From a checkpoint of a small mixture-of-experts model trained on Wikipedia.
Experts: 16 experts in each of 12 layers, 1 pick a token.
Below are experts of layer 8 (counted from 0) of a mixture-of-experts language model. Rows are named router (the router's row for the expert), gate (a neuron's input weights, with its number), up (a neuron's input weights, with its number) and show model dimensions 96-127. Each number is 500 + 25 x the weight over its row's rms, rounded and kept within 0 to 999. Numbers have three digits each.
After each expert's rows: a language model's description of what the expert responds to. This comes from a sample of Wikipedia text that the model never trained on.

# expert 9
router:469501510480495497491469481513481454488521479517522511476513502496536470523504450492515515566540
gate0:499529500441519497529496521480501538456473485503508495519468479536557476465521460463510496491545
up0:465515489505479530478452474498506507496492483486511511493489526482497490565521478513547495513484
gate1:470527535499474473474502537469492478522503476530497464506476499522529499467508507529479506545489
up1:477545521499463470476513540484495482524487488526506498519498502533524480456519491513482517552493
gate2:502544497501476508470496513517527516480567528535486517510523474513496477547515476534442494518495
up2:511500515512486511513513488511514483519458498441528543481465550489484523479512445463544493502502
gate3:502464512492511465498507548501499480469538503512495527489480534492538487508474460526516501492556
up3:491460492508524477505526534512501479451539510507502475487470525493536471501494468499507491492530
gate4:483469473546501520492506479511484496442473494531516511509481479480486492493513526521508506544464
up4:526515503472507489518501522491519483555533492489489487498520515531504506525489485483494475441526
gate5:532511470508547519539465469506461531461472527508505515499482503498534486522504485518473478497514
up5:487540547490490485484525476523543477511447501525497492507467487492464510486518517476486555481524
gate6:501537537492467477513524513489490442530499539514506502453524514518486490507520516549499540509480
up6:519500518510507520521497466493542506554519512490480442485515489541502487492497503527474540478507
gate7:481501466488514535445498480529478506476514510501522433506487478502504505457482482515508494464549
up7:496516509532476535541441501483483493542515493517486470506489498472507492519449466514480500489478
gate8:513497535493501511543513477497481503527503470495516509488522519507522491525509535522487516497518
up8:498516508514517524531486526501527511520550521507509529513508530503539501509469568498518468538503
gate9:464515504512500479516484535513509485497483538489473511555481503492494494481485508538520523469561
up9:507540511491534510545473533511497505495498504485470474498460504522517476478508510510509530450527
It responds to: Place and road words. Word starts in geographic text about routes, towns and stations, such as vill, Road, Street, Church, pl|atform, ac|ross.

# expert 1
router:536515501501486524463527481459500499504521512462460491512521478467534532521528509481539451549485
gate0:466497479516484523469493545486519515516547494547495513492446506524507514511504512514520467497461
up0:509513545494523470519498455514497464502460485458496469525545478482479491484500507484487533503545
gate1:475500489442553488481452510489427499478482536542492503513480510480529476536514514530513537477512
up1:524506510534461508542556492506551522544517452464515499476509485535480494477488493466488457500488
gate2:470476481526479536480497485511487559470520525484476472491524483490484503484527463503513497472509
up2:520502511473529489525520487523535527532489487529463448497520460502510505495532477466470461458471
gate3:452506508529498505527505550521528507484466490492453511534482493490453523475513445516503475505534
up3:472516528537496530524511548539522521475443510476493532520485504479478531467526471508533478517514
gate4:497472545521485474496524469540500539482502535522467513514480467457530522491529465498515529499490
up4:504528468477492564508480536488526469490488510470537482470517542522450501489491536509499460532521
gate5:486486502519524499498480486457482480483557497461461481504522484502546487510511496483466503519530
up5:478488497526529488487487507467479481487541489459450473509520483507537488505489508489468523508527
gate6:554490499474518469505505523458489505500501503462424505516496526490476515480519482505483520532487
up6:558470509486530478490512532453504501497493505470426501513497538493479520489529475500486519518486
gate7:506500483503529508515446509484481498488512479488476490494492514514507492504491448514479442498521
up7:497503502483462476501551480501520465510503505507516510525486497489485495490503531481502527488470
gate8:502506479504526494501461545526509536485507517465506499470445503492542520509489444527476491517560
up8:512517457519524483505467538536499537478509518467503520467465521478547518507503459523493507521553
gate9:494546496540525477537510542506488488498507524492482510456501498500490551466508493462482541532544
up9:502536502530507473514513539508496478484526519502478496448500503486492544459514490456494525527529
It responds to: Digits in numbers. Digit pieces inside years, ISBNs, counts and table figures, plus table cell bars after numbers, such as 195|3, 34|3, 66 |.

# expert 11
router:468497515509486564538504482490498452505476471470509476546461512535503470489459467480504464445469
gate0:488551510466502504490504556481521518503519576525472528481486452528499481522476476516486510501491
up0:510471489487535515500458476484465513473510513499520526496455521504519516492456494491528467507503
gate1:483484517524497520523503503471448485478514478511484504520470501492520481495489468492487492494472
up1:505500495499529500486492477521535511502496527481513503488512486511512489498474485510523500532496
gate2:473523520521454517517518507492500492521489513483461519490448457433475514463515487477497484495485
up2:472531526526459516516522493490503491526470531469474521506475501426469522469509481472502487479497
gate3:519459499489535492490502504494496515517496516541480498506468502489486492495469482508478487487536
up3:545462514490546468490512489510486512527497519536486511505487502478491500501484490512497496483534
gate4:500524491495475536526468486497466496512478474464472526520455486503484507494469510496499473491506
up4:479483481536460504478530499503550469472483504497533475487489534531495467527485526532502533535479
gate5:524459474485468514526469492524455508473560494475519541504462532502537464508461489510478508498525
up5:500455499514506531508530534472448506464525518490493542459502552537524478481490503482462461485507
gate6:527481493530486539481495507474476466490482512547445515507488497494511509533539504519504490475481
up6:549490466539486535482482533464453484483483535534439517511501503508517510548534501511500476487493
gate7:458532482484449476461526555521507475522466536555511513524504465465496543506474495521490490482522
up7:475520525517489482500470518520493495532502465482538475506493490513505544493533507509474485448501
gate8:475461479497498510509489521513486535531484546454498514513470497522512499534476502538484528515513
up8:456479504508498503503476488490485504494475502483489504515484467525508495521442469508439500493528
gate9:476501512494577514538476518516525480502487503547475498503506506478513499516518565523496525486550
up9:511509515504434481478527483485470528516524523470503527497472457479480507488479455489508461506457
It responds to: Layout and section breaks. Line breaks, sentence-final periods, table bars and == heading markers at section boundaries, such as See also, Medal record, Doubles.

# expert 5
router:510509494491507496497509488474528489517555478530484526525489502519484492521477509507484453500481
gate0:501460494494463507510497507493487517545463439505541544493480514494489498496495511475498520498504
up0:511537508518548517510525496484499478467502531505465481522489455503495476525539536515496505479465
gate1:503473459454483491500492542505515554473499514507515521497502501530493548512447499497496465463478
up1:488497465502503477488495551511504543491524490491503507470472501510497532473466497526505436462488
gate2:504505561493517491506499502540519532532564513535499497468506468486504528528434469491469444537468
up2:507521510520507477503453539507528499514518469491484479457500459507491474504539499490465455494496
gate3:527513517517455518504476518498482466533499493517485505435526483496487500491479515455474455477498
up3:518505505527442517499482522481471470527505500514480524460515486481458498498489508450509460481496
gate4:490508528494478496526510521479517497539551498490439506533492468517487492511500501481475534479473
up4:476499452480521490482489468496489535470459509516517493501512525507480542502491492507504486517509
gate5:526531493494468480522527500471493542509526519550492512488503525510563507518487485470509490486482
up5:475473506512526519473472503518519461491476490449502487507494495480443518477510516534503523520524
gate6:507530544542496427489520467514520523513485532480493515490523511502478527490438513542518466493484
up6:433503498502494525515472477506489486498509499507500498496539521517446442523519501524530502461465
gate7:518512472504515510516533510477499503510467497498492495538466474487498528499511492515545552502457
up7:480484508512498508507491535534494499513519489489505499495487526509479460481507478479471442530514
gate8:485512477560490505458487502515483541519502469472475515518489516508488522510496488494485494521485
up8:545482502466500518541483474538534468484510569510537474490512483483513482500508524519554471489499
gate9:497470479475487520499483513476503457479488485483487491520489443531490494476483425487494447542490
up9:498523520544474466527491512468470506503478503526468482499504504474484493513522516493509563505485
It responds to: Sentence and cell openers. First token of a sentence or table cell, such as In, On, A, a, an opening parenthesis, or the space before a number cell.

# expert 15
router:468511521483555519492506510430495533535491493476539480508526471515459496470510515479493466490466
gate0:493520534529513452527530509469524519484507488486504489495525495520492503487503504548488463501480
up0:523484480520506518480497543521504512514494459494494476534504491469498494451496503470530511485514
gate1:499476512475539486463508522514506474482509470474525475469527524471516497476501521490517499523545
up1:545512523498492477519488519480519514488539490572503482527518500502490491482495480472484517492459
gate2:492493496455526479478476567517492503497557485561517490525482489516530484468477473526467471531467
up2:504501534506494528517502457514504515551477490455493532485535481511479483501530517508550513462508
gate3:525530517473499496500502487515501498499503478531535515472448509449462493486472483482511496489497
up3:463488499507526502523497518492468450513493468534491493500558568523515526520505524492519500503508
gate4:479492475504479476497483575506471516496489544537490504521463471517516544478487524466495482525544
up4:468484481491489486479472580504480536501484553533495508502470457518499542472497531462479487526528
gate5:506490477464511550455498507531478509502491497475522473491471476462513497482517505509521457524531
up5:541525510520530473478515449503481504525493528528513512518472472490501484511499496485504550509484
gate6:518478493536519455495540508481495502514481496459491482501519494514498527487509548531520516475518
up6:471526513464491538504472501513516493482515498550508507499478510487509489517498473473478488516481
gate7:491469499473486505518472536468514512504524496483540507503492506484481500487503519538521446513535
up7:492506493486498463522478481518520507471462510495507528506502495508521488536509551508519498471552
gate8:474514470476532506495512503472439499508504500525474475503467474470504516511507498493503496504500
up8:509531489466504523554467501511464487525495484537422492538472487500505503528517491498471501481474
gate9:490479484531529500494468479480494463500533498495458481504491489442479510543517530539522514502464
up9:507497523462505489490524540521508529469491522472548492469493518524518463449493457487467484514537
It responds to: Core verbs and articles. Auxiliaries, copulas and common function words in biographical narrative, such as was, became, has, been, the, to.

# expert 3
router:503538496478495479513506480525506457480509469487488453473473526523533496506523516484473527518478
gate0:518483485488470459534482496503508478497521450486481494505493503514507473503529502477500536474514
up0:484483492492506489523502525508473455503494497507474483535475486524509475510502486544482511522497
gate1:488526493459458510521520520477508564490499501513468493458452500532510522493502495506476510479522
up1:508475522532496499507509477495520483492481474454501450501544486476536474521512507495510510535483
gate2:531524490523530470469507473489514513522533481454469491448472459498459517507530506525451498493533
up2:524480466466528532486530554512499473489479444476491492514487485513490525512524541502477501516481
gate3:541526500474530515525493512522490465493544471524497489496485500521506461456509515460476493509522
up3:538514494478527477529508512510459542500453501482528516506539501464547506510520494533499538486479
gate4:508482482468510512479481513513494494499541474493508510517471491514519503505484509493511486501507
up4:507522520535490486537527475484527512512470518503503515507513493499480503477497497531498512496485
gate5:505492493457502486529531502503439493510526435495511495509507474529520507531528484512499514523516
up5:536513481535476493466501486483550547476489549549521509509556502480510472491478504502523462494500
gate6:529522461539496494537501486492455518518497511528489504484527496532503506497484474504512493500509
up6:476496507526466546507550510486441506537479479523504481510508480504492474457516472509489494534536
gate7:490498511510530502471510490490433519503488508525447488508493479514489495497511510502486442455521
up7:500507493497484499537496501501556474493528464495550504496519528491511489501483492495507556555474
gate8:519513522527478509513480476529487540541488522545490518550505501497487542488496506493483478498516
up8:506533517525492516500470467542501541534489520518490532530494502506469550477487501501494482513522
gate9:511523496526484518519484495473533491523505476447503470498492454544480511485485478492489469505521
up9:528525492523479521517489488485528500534513485455516461510466459551489491489511489478486485487514
It responds to: Word-initial fragments. First piece of a word split into subword tokens, often consonant clusters like p, t, sc, dep, as in p|ositive, on-sc|reen, col|lege.

# expert 10
router:533510518452463486478489480511504495488480487538510511462534488463482546501460545479503492493524
gate0:467501471470460484501509477519508496512522495496506494490497441483489510474517510497486492539520
up0:499539486485503495504530520530486527505457501501480450523482461558512520493481477456527488499486
gate1:465522456507503419514532541470517513513523509534466473464470505438444533491483471473537480501545
up1:464537458516485435517538547472498474487512471522467473469514478465516489480498487504562472509568
gate2:508496536529546515495526491479493500466532479522503530468482490519478481515494519499513498479500
up2:509514533528522502497521488481496504479544482529505515458480495505478494511487543487514486488503
gate3:497510515488560501481495529512551456500554472529494520504540475467522494505490500530460517473513
up3:526507530500553523498451515488517480545523464519506511498550488535518490462512495482541490473526
gate4:493531480511527496476539523506485476509541500537475532461515473494504475520503502532509485485535
up4:493462513493480483509492491501495524478447506466518458518496536484480532471503506476475512507463
gate5:487522513507562527482461529509529479500493521486501509530526480459517471500490492517476483536502
up5:449514520505510511471513492516513471474545486491492479526507476502531495507485491496495483568535
gate6:518497515502507461517473490491511506516487489508496514499457539569474477518521497520484473497523
up6:495499502485489499537489475491524510513505481471487538456458511540471486526503523519507482504526
gate7:528488508515484485486489479530533474472520513518508533514484446513533527527548552492528417479505
up7:493470538510508478440489491489524516500489483541513487515531479553483503502480480468504533437454
gate8:475475524502476537505489530506526496486502539485491498509503445529544512462487535480485521480508
up8:477446506483487535477492556504531491480552469495495472518505493547546495514518512522436487499497
gate9:496436479491501480504516538515458499494518493528502517465486506503527540517505490501509499497549
up9:524482505471498523518480525503544519477513443497510486520528513507543469521497473510508449449527
It responds to: Mid-word Latinate stems. Middle stem pieces of Latinate words after prefixes like ex, con, pro, such as ex-ch-ange, dim-in-ished, unen-for-ced, re-aff-irms.

# expert 7
router:506481500515560512491512503409488493501509524460527537540491503524511490488504499503521457523491
gate0:531453491511502509482565503487514500533519512477472518525513528493509506487522476525506520503542
up0:506483495494535533491556503473486507519520545451496518513503511497486516466535492492502496509519
gate1:518470479525461492503486501475506505506479555490504477528559493512476500469483527482471508502475
up1:486521525487513510475521496553455504491525443502498504488447506491508505529524478521518487488522
gate2:489516504491490563501518553487449501523520499515540508493484460511501491467506496481554497435476
up2:452558493424523484509525546529491502513530458504515498503506505492475520440508501523491438485498
gate3:526482492513496514444473523499505471509505483503520540494520498510478522469493472542521510474466
up3:471564516494523511527539475488483513545522505515497477506507494510487482464536513477481516493513
gate4:482512488490490460511499520488514457510510476516475462516469485476476512505517516512500512497501
up4:472495478495476487512495516497505458516497479515478465507476484484458486484514519501510519475484
gate5:493493511476509507517517504441511509529493493470518524518487499510474490480494463544493484552509
up5:515496501530479498482499507565507521495502483546474474478534489509491511513500529490506516428465
gate6:492502521505502451525452521483479478530477494520483459495492545473512474501525514512504485498472
up6:493488519508515467545481519471473484514469515500499466495518557454504464524524514519505483497460
gate7:487511516486491419465455512489510480482549483476473531495427469476499545522488485479486535537515
up7:484510511494485427473476504489508510512556490472485506490436464478493542508486500499480508510457
gate8:533466545529484483519494555479461530509512526518494486519494468519482484488501481518500509473505
up8:498467507494472484503544463506501518529512485539476447506517499485513465525529515532534475508530
gate9:498517520533510543517517513497489468498512520548492499474502491451499467528504498514523481492469
up9:501496516527499513502523510497501481503503513534489483470494495479496477509507510506517508510484
It responds to: Prepositions and separators. Prepositions after nouns or verbs, such as of, in, from, within, against, plus table bars and colons in infoboxes and results tables.

# expert 14
router:478463518518493522504501519501489487522475504470472524484489538428502468487487482490508511444516
gate0:484515495511525489515508517506519504497504520485460500470447497484514481472501483544482505471500
up0:481511493465502486481486497456497491481521476493480484481457506497535529490491496517465520484483
gate1:515475498523559485529511513468505515529491525496491492503547497489476492510503548481523502492473
up1:522523459534504474492503509446548505484470486496474492543569505494543504548495500485486496495432
gate2:541473516542485476495484488489480501520516535493478541521507495480487557523464508538443534486502
up2:544462492456466501452499468484514495530506475509494474497493541498512473509492512529457509490498
gate3:543450506483469517441523517478468514475484528502472492501496562495520493508519483487455462481517
up3:486492513461527471482550514487492461500494519559495484540476502489542471534523518504511478480457
gate4:491471477514497504521509462479473484492508540466504514469478496499489479483486498525542463521483
up4:476475495508475499529535474479468474502496539464492497483473499512490486498473501528543454509464
gate5:527512500532464476458477511485493481471512522509503523567520531525539461473487489470534489537535
up5:507505497527450469455471510491485495499518540502500533567519532504536447477480498452525506524525
gate6:490463506472494477473529515512507494509519483533495511456507521472496502507524473480493491487526
up6:488521512504501513507484517487481548453527493513484495504545507524527469490478536506485459513553
gate7:485509520510554464504504521475533469517528448511473453481493538515513467482496483533505532459479
up7:474522499516543471502508513474531478524507459499450456489504532511534478482494482523506544466470
gate8:452466512502518471473459525494463480495496500463460449442484511496506522463509460512505519496530
up8:453462510505509477465458517490467493477494494445464450432486505487503525459517470516507514488525
gate9:481457465485499490509563517440485497507489501481453478461484473512461530463491533513493522448524
up9:499518469510508498484549475469519490501505481491479505477527472501505500503462557515515535479513
It responds to: Institution and office words. Endings and heads of institutional titles, such as United States, Army, University, Federal Execut-ive Council, Chief Just-ice, In office.

# expert 4
router:502541475478498516522529484509507506444542528544527514519510526474465487468492473493481500495509
gate0:524542484484472519520500514485474458509485491551501480482524509521536512509550533529514518523565
up0:503500492509481534497484474484452486451547481515521538504499453507542498478479502520470482472509
gate1:514524484505543516479497509511479494461563502550491497467512525521545472537491490555508482473494
up1:493491487483508509434478509497451469473528498520493497491490528491524493513498466561493509480516
gate2:497532517510507486523471534501490464517506533527515456525482494472529475480458483521498497477518
up2:516495516498514493501532488489520532516441506478485511510530505490462518520519520482518501504489
gate3:519473537441518498481527496463476481494554500521496498455520515488525556502493515513435468472510
up3:475539437549506525522495510500523540486436469483493499497493466545472450498508514490546527506476
gate4:493494489491497479517528463509484475482513488496509497509492516462483503493513497532512461555515
up4:490505515525486520504479511496484505475493540485521530517510525509496470493505483468549498502485
gate5:478480471485504529504520505465466462476523460505457490463505507519512501472480489470430471475518
up5:468554518523525499495476491531551525500467543508533489534497500529478510529486523461531529502505
gate6:526529505495476526530537494495485541488506496518505536504497505560478492498546522494538519484582
up6:494500503508491515510507526487447517493567485506491516505474487501472487500556473545547473480486
gate7:514498479492505526545491528519477501506527478531519531515511488475477497461502486523490466520532
up7:532524487535473493500484509506484451488554500517504501476513466476522490531480498557513471538475
gate8:486511461529497479475526514485478516496430522513485525500482505457505549460499501510488506501466
up8:526497497528508495509497488520508507490469503479534517519448512516513507496474498494493516507497
gate9:475482519457491484480504535495464496516519535497459472514511462461521547485528497560474493541521
up9:493493520443481482483505530498491512510523517500438481497515483477544544515525510514457484506489
It responds to: Word endings and connectives. Function words and clause links like that, but, However, because, after, plus closing word pieces like even-ing, for-ever, strong-ly in narrative prose.

# expert 2
router:524490486548518482509490528497492466498513526496506530478523520524492462515523479514542505519558
gate0:500484528506500512483475530517467469472511553509476532503537538479469522486548524499531474492492
up0:488462525501513530481435522505561484516501508471533499483462535504464457474536498511538511497483
gate1:496482523492518432476496525516519497458519484541452517428470502467505487475489488497487476445542
up1:447464523497465486520524505508455506497541494520493518527509489538518507507520487527539462482512
gate2:494503510538500512436538524484510509469479505521470469533413522485530476518473518529514498501503
up2:503507512515520511466506522489485512481484482519474465523421558509531482526487502512501513501516
gate3:463518499502501476473473474475507465430494458496500506480504491525502505495505529509481486548503
up3:491516515476499518500486479482523480480492467467499523487492501503474478464512542506514477506452
gate4:489527556446497503530527551488483515531492523491496502498520545482498473509516499507473489488530
up4:471499543459477449516520528457467502537557509511480509449501497473474465512509512518457494490524
gate5:521475470502524506490490488503455508463502507539510490520532429517481508494469518514517474519526
up5:498478483510466486476511511528538532528515507500483487462465518463547456549558471493493501504509
gate6:485470469535476485459490584473470499476494523466500527499538511534516501457494534498487501504528
up6:488470531472498490490492490516480495492486462524525439511483533486494481535510455482515472512477
gate7:489494517497489474511521521480453473477481474527500470475500483523504507509493456494518487566511
up7:511512507505512534477470471525543538524510508467489523522481500461507495477500548500478508433497
gate8:461486560492527486496481469528519523485542460511479503478498515494531497491498487507485522534485
up8:433483524462510490469491448521492529484530447501470492507495521473523510505493453500490520522505
gate9:468500480467530506506506496436489476467508470510481533461485526497487507503527487520499496510507
up9:472494474491518497526519483440507460468497490526487530456477521504496488509557488496510498480536
It responds to: Prefixes and abbreviation dots. Word-initial prefixes like dis, im, con, ex, inter, and the dots in abbreviations such as U.S., mostly in infobox and list lines.

# expert 0
router:483469490511498465519496539527482516482501510511490499514521478521524555508529526488519507499483
gate0:529472540478454514526486506501503512465454488494481513483460476489532521502523504477469533492511
up0:533473505502492537483511484511439531466530460471499497479475509478491515519508484446469492469503
gate1:462483490508495475489483516462476536493474490483503525458452498498479510484504513505491470496528
up1:479495498501479485496517513478483549496495498493512547453460502515483504520495505520486506523510
gate2:510516483508534538550505528496516516496479526486509489499458464441475498510512502516503546530506
up2:549479479510536477475494514508521490496444498488500540484492454500503532456540502502500526485492
gate3:519462510505520469505504535500487500501541502489507494470519492469491514524462463529467521492490
up3:488503472490536489489459514513538540484481517473506475505514488536497459484475506480520498515524
gate4:472468519484498474513497494445508489500515503490505542488486463490510490514512524541485450546498
up4:465461500495503468519492483462506492509515487499511536485488464495508481529527522553490421541485
gate5:438460489501503462495515526503536536468482523506502511527518500443514533480459482539468471458522
up5:475472503502512493501514532480541471490523444515507508494485501451494523488509505563530462502513
gate6:528531492513498493503532526501486539456496512517519477482487518514480507490525549495523457492512
up6:525514509524491509481473541484480518444516509516495480514466547483503491519501522524489509503528
gate7:486542541486496469496527509502438496541450537504505561458446531492504501471513487513532512482512
up7:541443477517523501506484489523543503449520515512505477531512445516521516471499460497462498501499
gate8:496533558565538476516542481497530499498510477531459496502527482522532502476486475507447452487528
up8:527444467436477516481463505494451506518466522473539487490475518499474498525511527472537540503467
gate9:488534488466538471519501469505509504489483490489492502512476519509490516468532483457505563495521
up9:488484521503450517455525530499502503491507505486496522504506474493547486537475537521506473520488
It responds to: Name and number openings. First pieces of names and numbers after a capital or digit, such as Mac-b-eth, Mac-m-illan, John, Lou, 1931–1949, InChI strings.

# expert 8
router:453517520485474500516494443520496517541489481505480502525431501520499470519518481497484539516514
gate0:509458522490493460493496527505462525462510468479462548483457504489545522537534499537466517476504
up0:511457511499488471475498509519464533465518472483482533475451505502529495533550489543459502458510
gate1:429525551457515549505496488478473517480507512519516502469488494508528472477484491454492530485557
up1:529469467537478454475496483539508504508509500458500511525493501488476525522479487562517455513513
gate2:539474477477512496488469526472535478476519490518472500477476494505464505504522507507459480526527
up2:508481525516491471513513527510552484508472484510491507464539546487525500516512444514497496523474
gate3:469504496476497526529500505482448511531496471505506478483470513520513495467492523484483493456484
up3:440442469547446466476558489506518482462520498497488476498517501473502505493518498451506513495480
gate4:463462498496512501447473513490514504528483475507507487522453476497536474523504437498518496489534
up4:575487458493526495560495451512458532496486496517523481492478488505480529499477451501476514467507
gate5:463496517538497467506463527520444525511506558509495501493483449501493505519518507519478487493523
up5:541476506493484502496480505517517483498494492490505479436515529475490463468500525507522507498545
gate6:475462493485438490490523467491482492457469514517498516514555476488527489547506515444467475474477
up6:510539496483536517517479505498516516498523479493492494508457512485486507473481494528529507519558
gate7:539525500515482501488523479504507513505489525447499516520472493498467496471531509552450494481513
up7:511515484502477502484511498485520477479506515461483515539489480508460482483514501512466497514496
gate8:477498549482474524461491489482493458545486471470495504486451494508491494518512512471471516479495
up8:526521459504465497502480490480489549520505450499494492487509522498526509536552485503510457469526
gate9:510540517504470525493541505501529488494486512509497501515489485494521496494432536488502528488481
up9:449455490509555468508459483514486504503513513488488509530504510511483473477541484499524488528553
It responds to: Table cells and separators. Pipe separators and short cell contents in wiki tables, such as the GA column of football standings and track numbers, plus single letters inside words.

# expert 13
router:544474525549513463518481532518484532513488510515484467515535504524530498502505477489512518513475
gate0:492445521524483454504498541497488474499496491508487513511494512490499506532514504534538493517501
up0:508536494550483522536525454519513524509492539482536515519478509485537503461528484495523456438482
gate1:495533540495492520490541555504527466516490499506492500509494460520482523477477482463466483478516
up1:464510506498484522475512525510480505498475510492493504542497464535482532479485484503432450524511
gate2:514534521495545485486482508488506502479544469490470498515493497495528470485541518496443493510539
up2:539526507496545476494480514502507499484532510463475495518507518498537468474536505491459501513529
gate3:508513524480493492502505470510485476513495492502496478522456477485502518504461521500476499503463
up3:511511514469488500515493469508478473513498535492487492520485473496514535524444497539480508504465
gate4:411480525491477480460525514515481483508491504486478489496485491517530508504522466510523506523547
up4:532501542513530518468509505504543491481521538505509491495508464510465536504474465470541504534503
gate5:513492475541509464485498568492459493453531513496500501489506504489504465498514486505494478485474
up5:490510532457482515515515439493527496566473475487492478509503503521508536492484508503502519517510
gate6:491453477496535485517471505504473498481562500540497486491525508489523467556500457527485475546553
up6:507533500466508520509568436506529490514466541490512528467506485498501531476470456492469510509473
gate7:476454491475528537502505491508514516484511491523486493492523493514521497492485500499477496573504
up7:476467461506502512512508519482523517481520535473487513500513535508503522532503536523446532533506
gate8:538487504533492471515502489491499486480493422493468533529458488503496530490502509540483494534506
up8:463506485445516529467506492498522496529538552511529463499523484485505465508502505481520510481502
gate9:471486521483544489510534495449498464528515454472405488517506503504498477536564507510508499504478
up9:480478506483562492509525483441520450499513470482403477512497485509496487536575502513493494488477
It responds to: Capitalized name starts. Initial letters and opening pieces of proper names, often foreign or Slavic, such as S|lovakia, Jos, San, K|asparov, D|enmark.

# expert 12
router:518453488549462509472500509517523546500495507459481507471511516518533526504479489536466450489470
gate0:508476514505458491515516507502509539491520490489492460495467494524475505492501507505526494506488
up0:489505488508482521495508487519512499504454531472501520492511513494514488520491494520457514441522
gate1:483484494487494475497519504470496492474475485467483520479483521489548508534505458504480483525473
up1:528502496490474473482538480477521461475483464482485501480468510509505527515495518515505480552475
gate2:536499434438486473539484478476483505502479496473465471483475493553535508491526514486499465507498
up2:549498432432483480556478480480490512496464504467477479482488489555524506482524513475510470505486
gate3:457468520534481465522471536506507500499495514492497533509518521514531517525464464519521465504482
up3:538527488467504547442549483521498481520508491509512485483535507491452475493492513525476529490508
gate4:508457480503522509514517479517539516481508564505507461516524472528520507525471514496525472497512
up4:476539506548523454505527493510456513545499520526503496486500494514468480495480429512493476490489
gate5:553480492500494488468483500530551503466530470528483517518516507537489522447500442494508470509483
up5:462547491512498517563543474470460506525481507485527484480509477485520469544472524515507524492512
gate6:514523524508490503529525573499534524464519491495499468518475489522494472483490498482462483515473
up6:505508542502501478511528582491520512475502502480495467506515499487471504481497506491476468519476
gate7:542514461488485514509487527487500547513533509515498517458469460524504465469532494497507473486487
up7:514500501492507507524511514514511516560521519543475477489487489522543516493470543477483451468448
gate8:475469513498481506455535510511526513510495530480509446524478523507488483480468558480488569465529
up8:522515475523494520485488529519472523538500529497504497512519521518484509494477540465457521473531
gate9:558536508484527506519458490482470532536523479547466493476496500515506530518492533501517502511514
up9:555533522496511503533488489481487547541514502544469517460498487516513545518487536498528512497516
It responds to: Place and personal names. Later syllables of proper names, especially places and given names, such as Ith-ac-a, Andal-us-ia, Josh-u-a, Wash-ington, -ford, -ville.

# expert 6
router:487545456514499477455503490518539480503475503529508531523484471471454537503510511510500532520523
gate0:486515486499489471458510555499521516482480500514474477540519450467499478466505503506536515454533
up0:504511543512463519490493508505510485518532514512478524533525508504471514550526515515547493497522
gate1:508543476488524449518505506533535490494488494490472562505487510499456470491514454541457505552541
up1:518468493485451538497527482507524484499519520473537517452451481486494529508529491527545500481459
gate2:505482509451539466504509483480486553511486430532477477489544475552522481498505423514511475469516
up2:492503521457541478519506487499498540510482461549460456486533462559524506483492452538521462489513
gate3:516510522467523508518478520471499531514505477544461537535477510501496488550491512526494532524512
up3:552513512472506517514482494490499515514503476541464537505499510456488526526517513524506504550505
gate4:500514504467489523445495495492501476504523463503514464479536482505472450518470467535543488514515
up4:479504482502487479530526501523535529474457509457485533509470500489537511540537527481457560498487
gate5:502482510522500519517431530502482484516517482490498540479477521494515512505469466485546481481543
up5:516461563518472475501454514482469451503494495508494538494464537488514494513460458464541458474500
gate6:475516459505505493477494543502496483438509486517500477518488453506494504510476443528510479438522
up6:529473543480493502523503461501488538550494507469482514496505551514531483496510536470507516559486
gate7:479536505525509477463492542485441497447517550497480497468513482499509514486513490525533517524518
up7:482457498487504495532501459530522495529469460492516503533474512487467484509506489484480470478527
gate8:503494490566532492453511502473494468486522531518518448457480520466503533482473466526462443526498
up8:479472499536535499450515488475502481493506537519508444471485496474498515489491472524457456505531
gate9:529499548534551471514530515472486477501527514489444514485488511504461447470505490507542520515499
up9:472491451480474533482454500513521533487475484473547487504515515506521537508521501494459478499485
It responds to: Verb and noun inflections. Inflectional endings on verbs and nouns, such as fl-ows, turn-s, miss-ed, fin-ished, and past participles like located, built, used.